config = dict(
    num_hidden_layers=11,
    hidden_size=224,
    n_experts=48,
    experts_per_token=8,
    d_expert=32,
    d_shared_expert=64,
    hidden_act='geglu',
    moe_layers=[1, 3, 5, 7, 9],
    router_score='sigmoid',
    normalize_top_k=True,
    routed_scale=2.5,
    balance_loss=0.0031,
    balance_bias=False,
    router_cosine_scale=20.0,
    n_groups=4,
    groups_per_token=3,
    init_std_router=0.00916,
    lr_router=0.000865,
    vocab_size=20351,
    norm='rmsnorm',
    norm_eps=1e-05,
    tie_word_embeddings=False,
    optimizer='adam_variant',
    learning_rate=0.00194,
    beta1=0.9,
    max_grad_norm=2.0,
    batch_tokens=131072,
    max_seq_len=256,
    train_tokens=570300000,
    max_steps=4352,
    dataset='wikipedia_en',
)
Below are experts of layer 5 (counted from 0) of a mixture-of-experts language model. Rows are named router (the router's row for the expert), gate (a neuron's input weights, with its number), up (a neuron's input weights, with its number), down (a neuron's output weights, with its number) and show model dimensions 112-223. Each number is 128 + 24 x the weight over its row's rms, rounded and kept within 0 to 255. Numbers have three digits each.
After each expert's rows: "comes after" lists some tokens at least twice as common just before its tokens as in all text. This comes from a sample of Wikipedia text that the model never trained on. Tokens count by the router's weight.

# expert 34
router:121139127096115135108101097147127097121140115146134122154122088113126175175088145082138192132141196104147101098115111161144165114130155141133144124150148130131132155132138165143118122180165102126121136120112117113128142157135143136150103130150105094126163113123151177117133144107129114122134172107101116098162113159157120139147140083143
gate0:096144139103102144131108094144118104119138136131204105148147147107105131117098102121144140149151107153139080139145149135155131141158105109115083108129156119147140151119133134148173121176120175135138080150118142143118114096109137114150151098191124126116116158099110138137121082151161113131137110136111100144148162160099087119139145125078
up0:103087157117123108114146097127116102118132120119143135119170159112120130115124122132147111155117105146142078135122180136141130174110139129100117145101148133141125144115145120126153137126105155129131097135107151130099094106104141126129147093122140159120108169073098112166131104170144109158182094141100092128161121160125122125081140150132
down0:156087133089137138139142103101134147104136108120130125114122119143135086126135123168158117108095108091097113134121127123115114131183105136179146109135099160105138091110117178106126152153142097154107118141142098141106156130151142134150145111136144136135157129140105106101107157143184158147084171132135128134185130063142084170135125142120
comes after: "1", "9", "0", " ", "2", "8"

# expert 16
router:136090116148135139076107103164118140141117115137152128114082118135090162147103150100100166145164189142081128143124101139107148146141133149119155142146170171109120143128109117109126148152150096173150172106169120115136131101141121143131113145129100152136155081136155160105111087120116107134088137162123134098144122134091156129180113105142
gate0:116181182108146117147146108131158123158132126098205122116119109111160131138186121117121114127120124136124109126146154177161141142099150118129158166130147131110135160142125068149126159127117099147104143099115107134099162137125161154107132155162162111123164101125144135128126105144122129134136119087150142124152137178149130106135119118162
up0:154135119149132145140156174103129120131100123131093146078120147081085120140138119129142124110127125132153165119166154093116140134140143132107131170142125071107130124075147092136133139106093127109144109145144087129136144121133124133143127128133118137114056130140128094153138145107109128140117112165137126187125134146140137178153082130116
down0:131134118145105140151110130141117104149184104101116127137131107116117108131110115115117110153135155168089118094108153108163183155137143115122130082152139142146126125152128103138189141156150112071112164071139099101083122137156097091086120139135106153135130132141142142146125141136129116120111102112160134154164117126073108149134123079118
comes after: "1", "2", "0", "8", "7", "4"

# expert 35
router:098092155109122125140119125112161113153155118146162112175117080140121154133118133085145190120181161100144117142105117153140162114164150138120116149125142159141114164131134109117124119143142137150133089117151106120131120144101134105128105142164146122096109089138148133141186156131124151131118157115125116091150132158170091135140121139090
gate0:105110171134185135097126108150133143119122108156221127165118143113145134106110108134100142125111149129130129171148148131131118143135161143145132079137143196155107137146140121087116127118119145164161139158121142125166097163107110123137144120230104097128105131151107156111141121098112125111118138146155115154133157120123110120110144127119
up0:143129103117097141140146122166119129129182150114113089076115086169151130134145162147165093136134159094125126163144140124103136103127123118116078181133150112118148110102102129158110119173151143123118163107095156148123144126158143138117149143118117146146130128108179140114139143148107123095119145140101160121131116130139150113149117119143
down0:100138145127137118099129142118110176144149149135190147124100076144123113137114134183153165125123165122111099165089108118123116076109114134164186127147127150146077137135084138144144126162123167194118131137128119171158112147108135138116127108148138085188119117154138079159108128146140158100123107136109152107148121130139099141147131106120
comes after: "1", "2", " in", " F", " In", "In"

# expert 20
router:143128178131111154168137126126136138154137129110138122189146118172137187163096113074122160142143148126120115121160129158128153107135125122092094134129107117099116173134120139155150122129150077120122111117155112138158149127162104121146144163128118136125160107131166151106127149114126139103123133117095115089135146128103145112143126076131
gate0:111149157181135150174168161140157180160134146126187160109175132134107139125115138129119119107108125143175115074139156095149177115118100109161133150079172145118140103131111095116131087128099150130148115123116131106124087146123129130112093136152116088113147132130122121135104118120123147103173119139119082126138124101140167100147116133159
up0:098136096151128122125118096099100114073122129155133147169129112137134137132136137133142136139135130100073156144195127132089054131132094132157121226185114127093149124119141176139131128113106128136103152111093152115101130127142124107126111111110163136101119112139151120086122120147136079086134096140138133103079126123098149108111122129115
down0:122170114170100124089196129081133137185102095094142152129123100086111098090108116153101137105139105150128125114111142118120092126088144112129113153105129128122143132107160119127161121119127126122132108128154113123118129088128112121127151151200184123120130126135107123153115121104141151135113140124143081104098106095104136124122115097118
comes after: " |", "\n", "|", ":", ";", " /"

# expert 27
router:114126109139122145101104133102134144130178136123138092132124100160091142161077167086193175152173173158120169133120112149131098135141112134111113102134117142101155149127114133114142127169152103114150109108123132140139144100139126095136124143132134132165112098150129202125138087136095121131084138110137113085099107171115102167144178144124
gate0:086110142173142111099162170125160121140147108099238106106155119139136133150109126123119134165132143132161131120116135129130120124110136142115123147141123145134154112149131116150138150106116110121124134101127115135120171117121161126112108148191113131141098107104130134121136114133138118132132132169073107163126142135132122168122073122126
up0:151142131093127181137145090143103115110145191164109147163153117131122123113151112132138117130124112119101117106134142148144094119143124122107123181099153136136132129111105126092131094140130116133083140159123137114101134124142109155095134099132124136140195131154127100164159132105114118104077127083142122102156106055144154107120177143133
down0:120143109114136142128112153157134144120139065114137128115150084129119157121076129049137118108150084137100181157143129098169137117167119113132140097139094123106097167128131128132135118158155106147109140111142071094103133158122138094122173099083126144130157096111107135118171156117141189120127118095155118079127123146107116103111095147131
comes after: " of", " ", "0", " in", " is", "5"

# expert 9
router:118128127104119143120136131137120120143170120152160096122062160130147128142108130109128173136195177110093158121138122144104112137153105128127095134139138148138127152143173139158123127166170135159104153158143151109131134130121155158145081139195146147127176096170134154144160135149142097105106140100127101120171132180132091155140153153108
gate0:128146159122104149127169161107105072098149124102194136138124099147138124121133139128127134110132082157121125139121122133134103107134140128139111131112104068143144153109139132140167109148162120144084130134151115140115117144137137110172137095225104140122183077141067138095141131120168157147146179094134103106127163087154101163133054121169
up0:156162148089118117141171150155155093134149127093129116123119134092122123119120128132151141142122103148109137120126166145099147099143150150134134249145140090131150129128158143098142096158117143186137128104139104155116151127106125131166157083122159108147159066153125122107125167150131183161130138115137116101138146053137124151143090151138
down0:134148098154116132148148162131121139133124132091132161078145128136138173065151168111134162155147082093141130145155138148148124149121107106097145126156118177149100130139122129103108128147114141146139151103118136131137129117107113112124130129129150107138139068133186150098097107144146118114111125143161148090102105147088113151140108157152
comes after: "\n", ")", " was", "\"", " JPL", " —"

# expert 26
router:131136111103071157107104120102129162117141128113107139126145095098116210142118132068107142110220157156160134096154106182129109139178090139128130095163097129140134130116097136107130139160180110130154126121102126154138116140158124118135086124133116120138124107143143147109127084097096131118142147140145109124113125178140111113153146110114
gate0:129105149115132151152119133137108126091164149090197143117152109109114163111080106130141136127141099132132123097097123164146120137176099107148108100094149133152121148135117138145155117166149111106168099128177152112124170100146125129150126090217123158132120107124109195109115116146119096112136149136116117099097137161155138144101137106104
up0:141118169105143147141118124125129137118144154100128124121142135121146159123139082109103137129143136144139173130150147215114106135185099128115121214103110119158146098160113148141125112104148142125133108175116108173125145136154147138136142084110115113123113109123115162129148111134104136126150122131122142141119124145110163098111133132177
down0:145103135160074106134133138129130147171113133115116146076139152118114117149104099082147114141136155196109141192142163086133150134140174147138108126129154127118112137175141159118152149138119110107088142106115138134084099132090106118184124156128162110105153103142110091108146123094141127150123139079162085129123167121117127117146179127115
comes after: " ", "1", "2", "0", "9", "3"

# expert 44
router:120106107126134159073101124122130099111160110129139110135064149144124163139078135105149177122161153115106135149135101138140096155166118143096092133093141119119140133120156126159137151117124106093118110140160140129154141133120141116137113123143147077122123101180134181112125103152118128117114169114137156098117128144131079145147166111101
gate0:152135187185113122116119152106127088141161133123212138092091152149095123124125098127167145156118112093113098123124125131124118127092138091141157090100124126129146137149139119155175138118089119106095145107122189154146138128121117104125151087153102141141140127118100128148123125120126100127149168140167143115123143096116130131105125114140
up0:095112096110139123146144077150122147134090110115134137121194113114125128145149158128129130103122100156135132177108132087115126132133151186118077215120104144105079108132105149098100154104133133146122109157125124132109103110114114145126160186184126144132125158139157140106173143108113174133129140137118132147136122174149135136091148119142
down0:130151129128155124131131108115074140073163115113096091141097137119171087104138110118172104125111138099125120154107059092125117103169125115139106107090150112135111139125096125134164113126103149103116131128113145155118150118145103131120191127151138141111108109170110120121141113139126121100062139128140113087146150104130081129147137128117
comes after: "0", ")", "%", "3", "4", "6"

# expert 18
router:136139134121148175082140154080113144095151118150138140146115098143117157159094128062143152094180156125120127120146125142138127118167101156146115107094109143101153170108095151163119107167155119137136077133144107086111145134171123128127100148141119127143162129102146175083115113109132147102082124125127168109102123136124104126164141096103
gate0:115131114134143128092086140118154128092164155157237132137172142128127128106144145145108133137146142120141147143120104120144097141137112141136127163093100106130125137077150117166109122117126152110137109147081142137132152137161114119130110124217141128162134131134108155125107119128117130145096108113126128140147125114154165115137123145120
up0:061113132087131141094101115139113105146166123121129092123114112146141141105117113138117135132114139138124132129139122173099175125149137170147112230156170112126098151132110119124122142141148144131135122113143111117120133124166123164134148130116105135142131136143180166143108094131122132141145148139105127124127110125160172105110105121122
down0:109112146137125120119122107131092138116150167131183132143133107090134115116092123140149148150177136160146135168138127138097142145126121139154147140081171148108168144138072158110141143110106136152164108152165116094097137133091114123142117116131148111086148161155113128105145084141104147142089095118139138168116152132086169123138126157135
comes after: " ", "1", "–", "2", " (", "3"

# expert 24
router:103160118118081149110097137132133107118108142143158140150096147131115148166140122098135151179159176145131114148161100141152158106119137108111115120167121122097096169124120131104112151149160106141120142120138107120113145165170147143154132133156151107119136099090205132112170118105166118089097136103120166117163139161119126120175130133141
gate0:117120103081108145164164136127146134113101116101244124139135102120158131146129160126160130164138113123086139121125148123150143126139158133158102089168145130092091155130149166126093138149143131101152143171123125117130142134142140130128122105212133158094110162122159134129130149128158127135142086125192110124124139142160165109185133145129
up0:115155062100134156104173125159150151165116142120107120140157175115109128122100130136065135162144149150135141107137143116178117153138144117159145219152109119111150112154166103091117121139122154140133133120149139137129155161099135149159152113168096149145157112131149164119124129138080135133138112136143092154119118097145171105136138133150
down0:162119153170140125117138140135129119143144132122168131073136154150158140114129135205139127138146162196133121066110104112095141086160156124072081131101158147138122088107123175134145153135122102131114144143130107066095127130116126147119083160112170123089104146152108131097139120147127169088109174133098116143115120139127093134159103114104
comes after: "\n", ".", " in", " In", "In", " during"

# expert 10
router:110134115134111192124139142082125173150097128135134143139096079106152168104145106054082139165201146142160140149168115156162089136139131134110125139195120108107132129088093115111090121163187119104133160130111130134142119129130120149125133136108151107139116111144137122140150106099097138108108139105145097134126130140136136116186121101140
gate0:133120134137117155115129142161138171164137117122194158117140133127083155106142136115118132148155103154149122122126158122111115181101120131113099164157131112122093118135092109110114114109149146127094106135119131103110092124149109132130140128216134107114131112094120128157133100136163122173109139125123095128110166153164108138137132110090
up0:122143095150124151115134145088107164156116085148148142149109112111102138124135146106144128119135104161141112119142137109143115160123111087108138223150094113123118111114122117130122107100149153094075104122123110138111135144116135159115147119137124112130099131071107136141122079108152113160101144162137124157122134120176114105139109088101
down0:120090139124125133133113113166149169138119150121094163108152122104097120135142114140129132171150121109168088138127134115068146124142161110101121160105134108113111123105118159166150128183133117128131112126166132137152101146089157100127096096179118111123092130173131200113126134134125152092153128109141134135163141153105104097127153151135
comes after: " |", ";", "%", " population"

# expert 6
router:130141116147102182161129176118119120120164096169135099189078111140110163143080164076102148133163134143137173142143112152161099129172142124126153125129123146150128119082123097140129155172164106117115144115130127085136123090150113128135113131160140176123102124106135145089133123140126122118118098122124107123138142120109100155137151126110
gate0:139178124112074131134144192119120089162167115108191108126125128137141132120123137119176124175130150188142096135148184138114114149127115106129120111139124120151107106110132113137120122138130153131153119112112120140132134121119155118110160134213119160130079128088128141114134137112112151126122129140163119126168171134120167157145121162087
up0:097159103133136060125149160116096117133120123111121109181131160143137118092085130117150146138133114109132155090154181132126148136140151134151156255082138130133135152083150123131111143142129126143160127108113140113122124119144092114116119089153143119105109134113136130126143136137116134166155122156176115160106111202119131139150141165118
down0:157150129108212140124152138094184117137122114106137165111160135146110115123134110207145081124161146122129139148140142169136106130144110092092115121132104072132140139140158137154130151129122098161106135118114144148107175122161117113149118103126129166130153107172113099126108128150093118147148152149147124124129120116110105150091127144129
comes after: "|", " |", "-", "==", "===", " The"

# expert 39
router:173174123089127153143173170149119101153129111155117133134131150146104162140129117076136154089164147140114099134132160191161079100174111149103080087158107154121138153130120138135099138166148118095116125119148113088168139137160156105156106145122143135096133135162139166075133103128156116138132127140144175098122128135109101130159147102095
gate0:156120101150194146119149147135147111172105108141184152117131135171145134130172099117143135120115152134127136128120150109134122131147125129147132139162119167130134123132104127058084132140122145112120176155123146122116129153123126141127101126204114110090126127109096094111142130118132128153136116159162131139168153093096137098125131137124
up0:093156154128130138107103136126120112124138115081154172125153148137152135083132095132135124126102110128122114141129125117077096137123118139133141216142116169109096105151102176114119139117168119148111184137138114153124107111112120088126111164119164124139125106121103118127162154127110128115107114155161112122147144102166101117135198123150
down0:116122125150163156163132161150091102110132091145069134130137114154168120134087137093117182104128124144180110088089174121113170127094129110161140139072134150084123142119168120136171112130144119119119155126138120139068143169157139118114137107152128096115116151127132133139138155105109128110127171096092148153132145148104150117104120137141
comes after: "0", " (", "-", ")", " is", " /"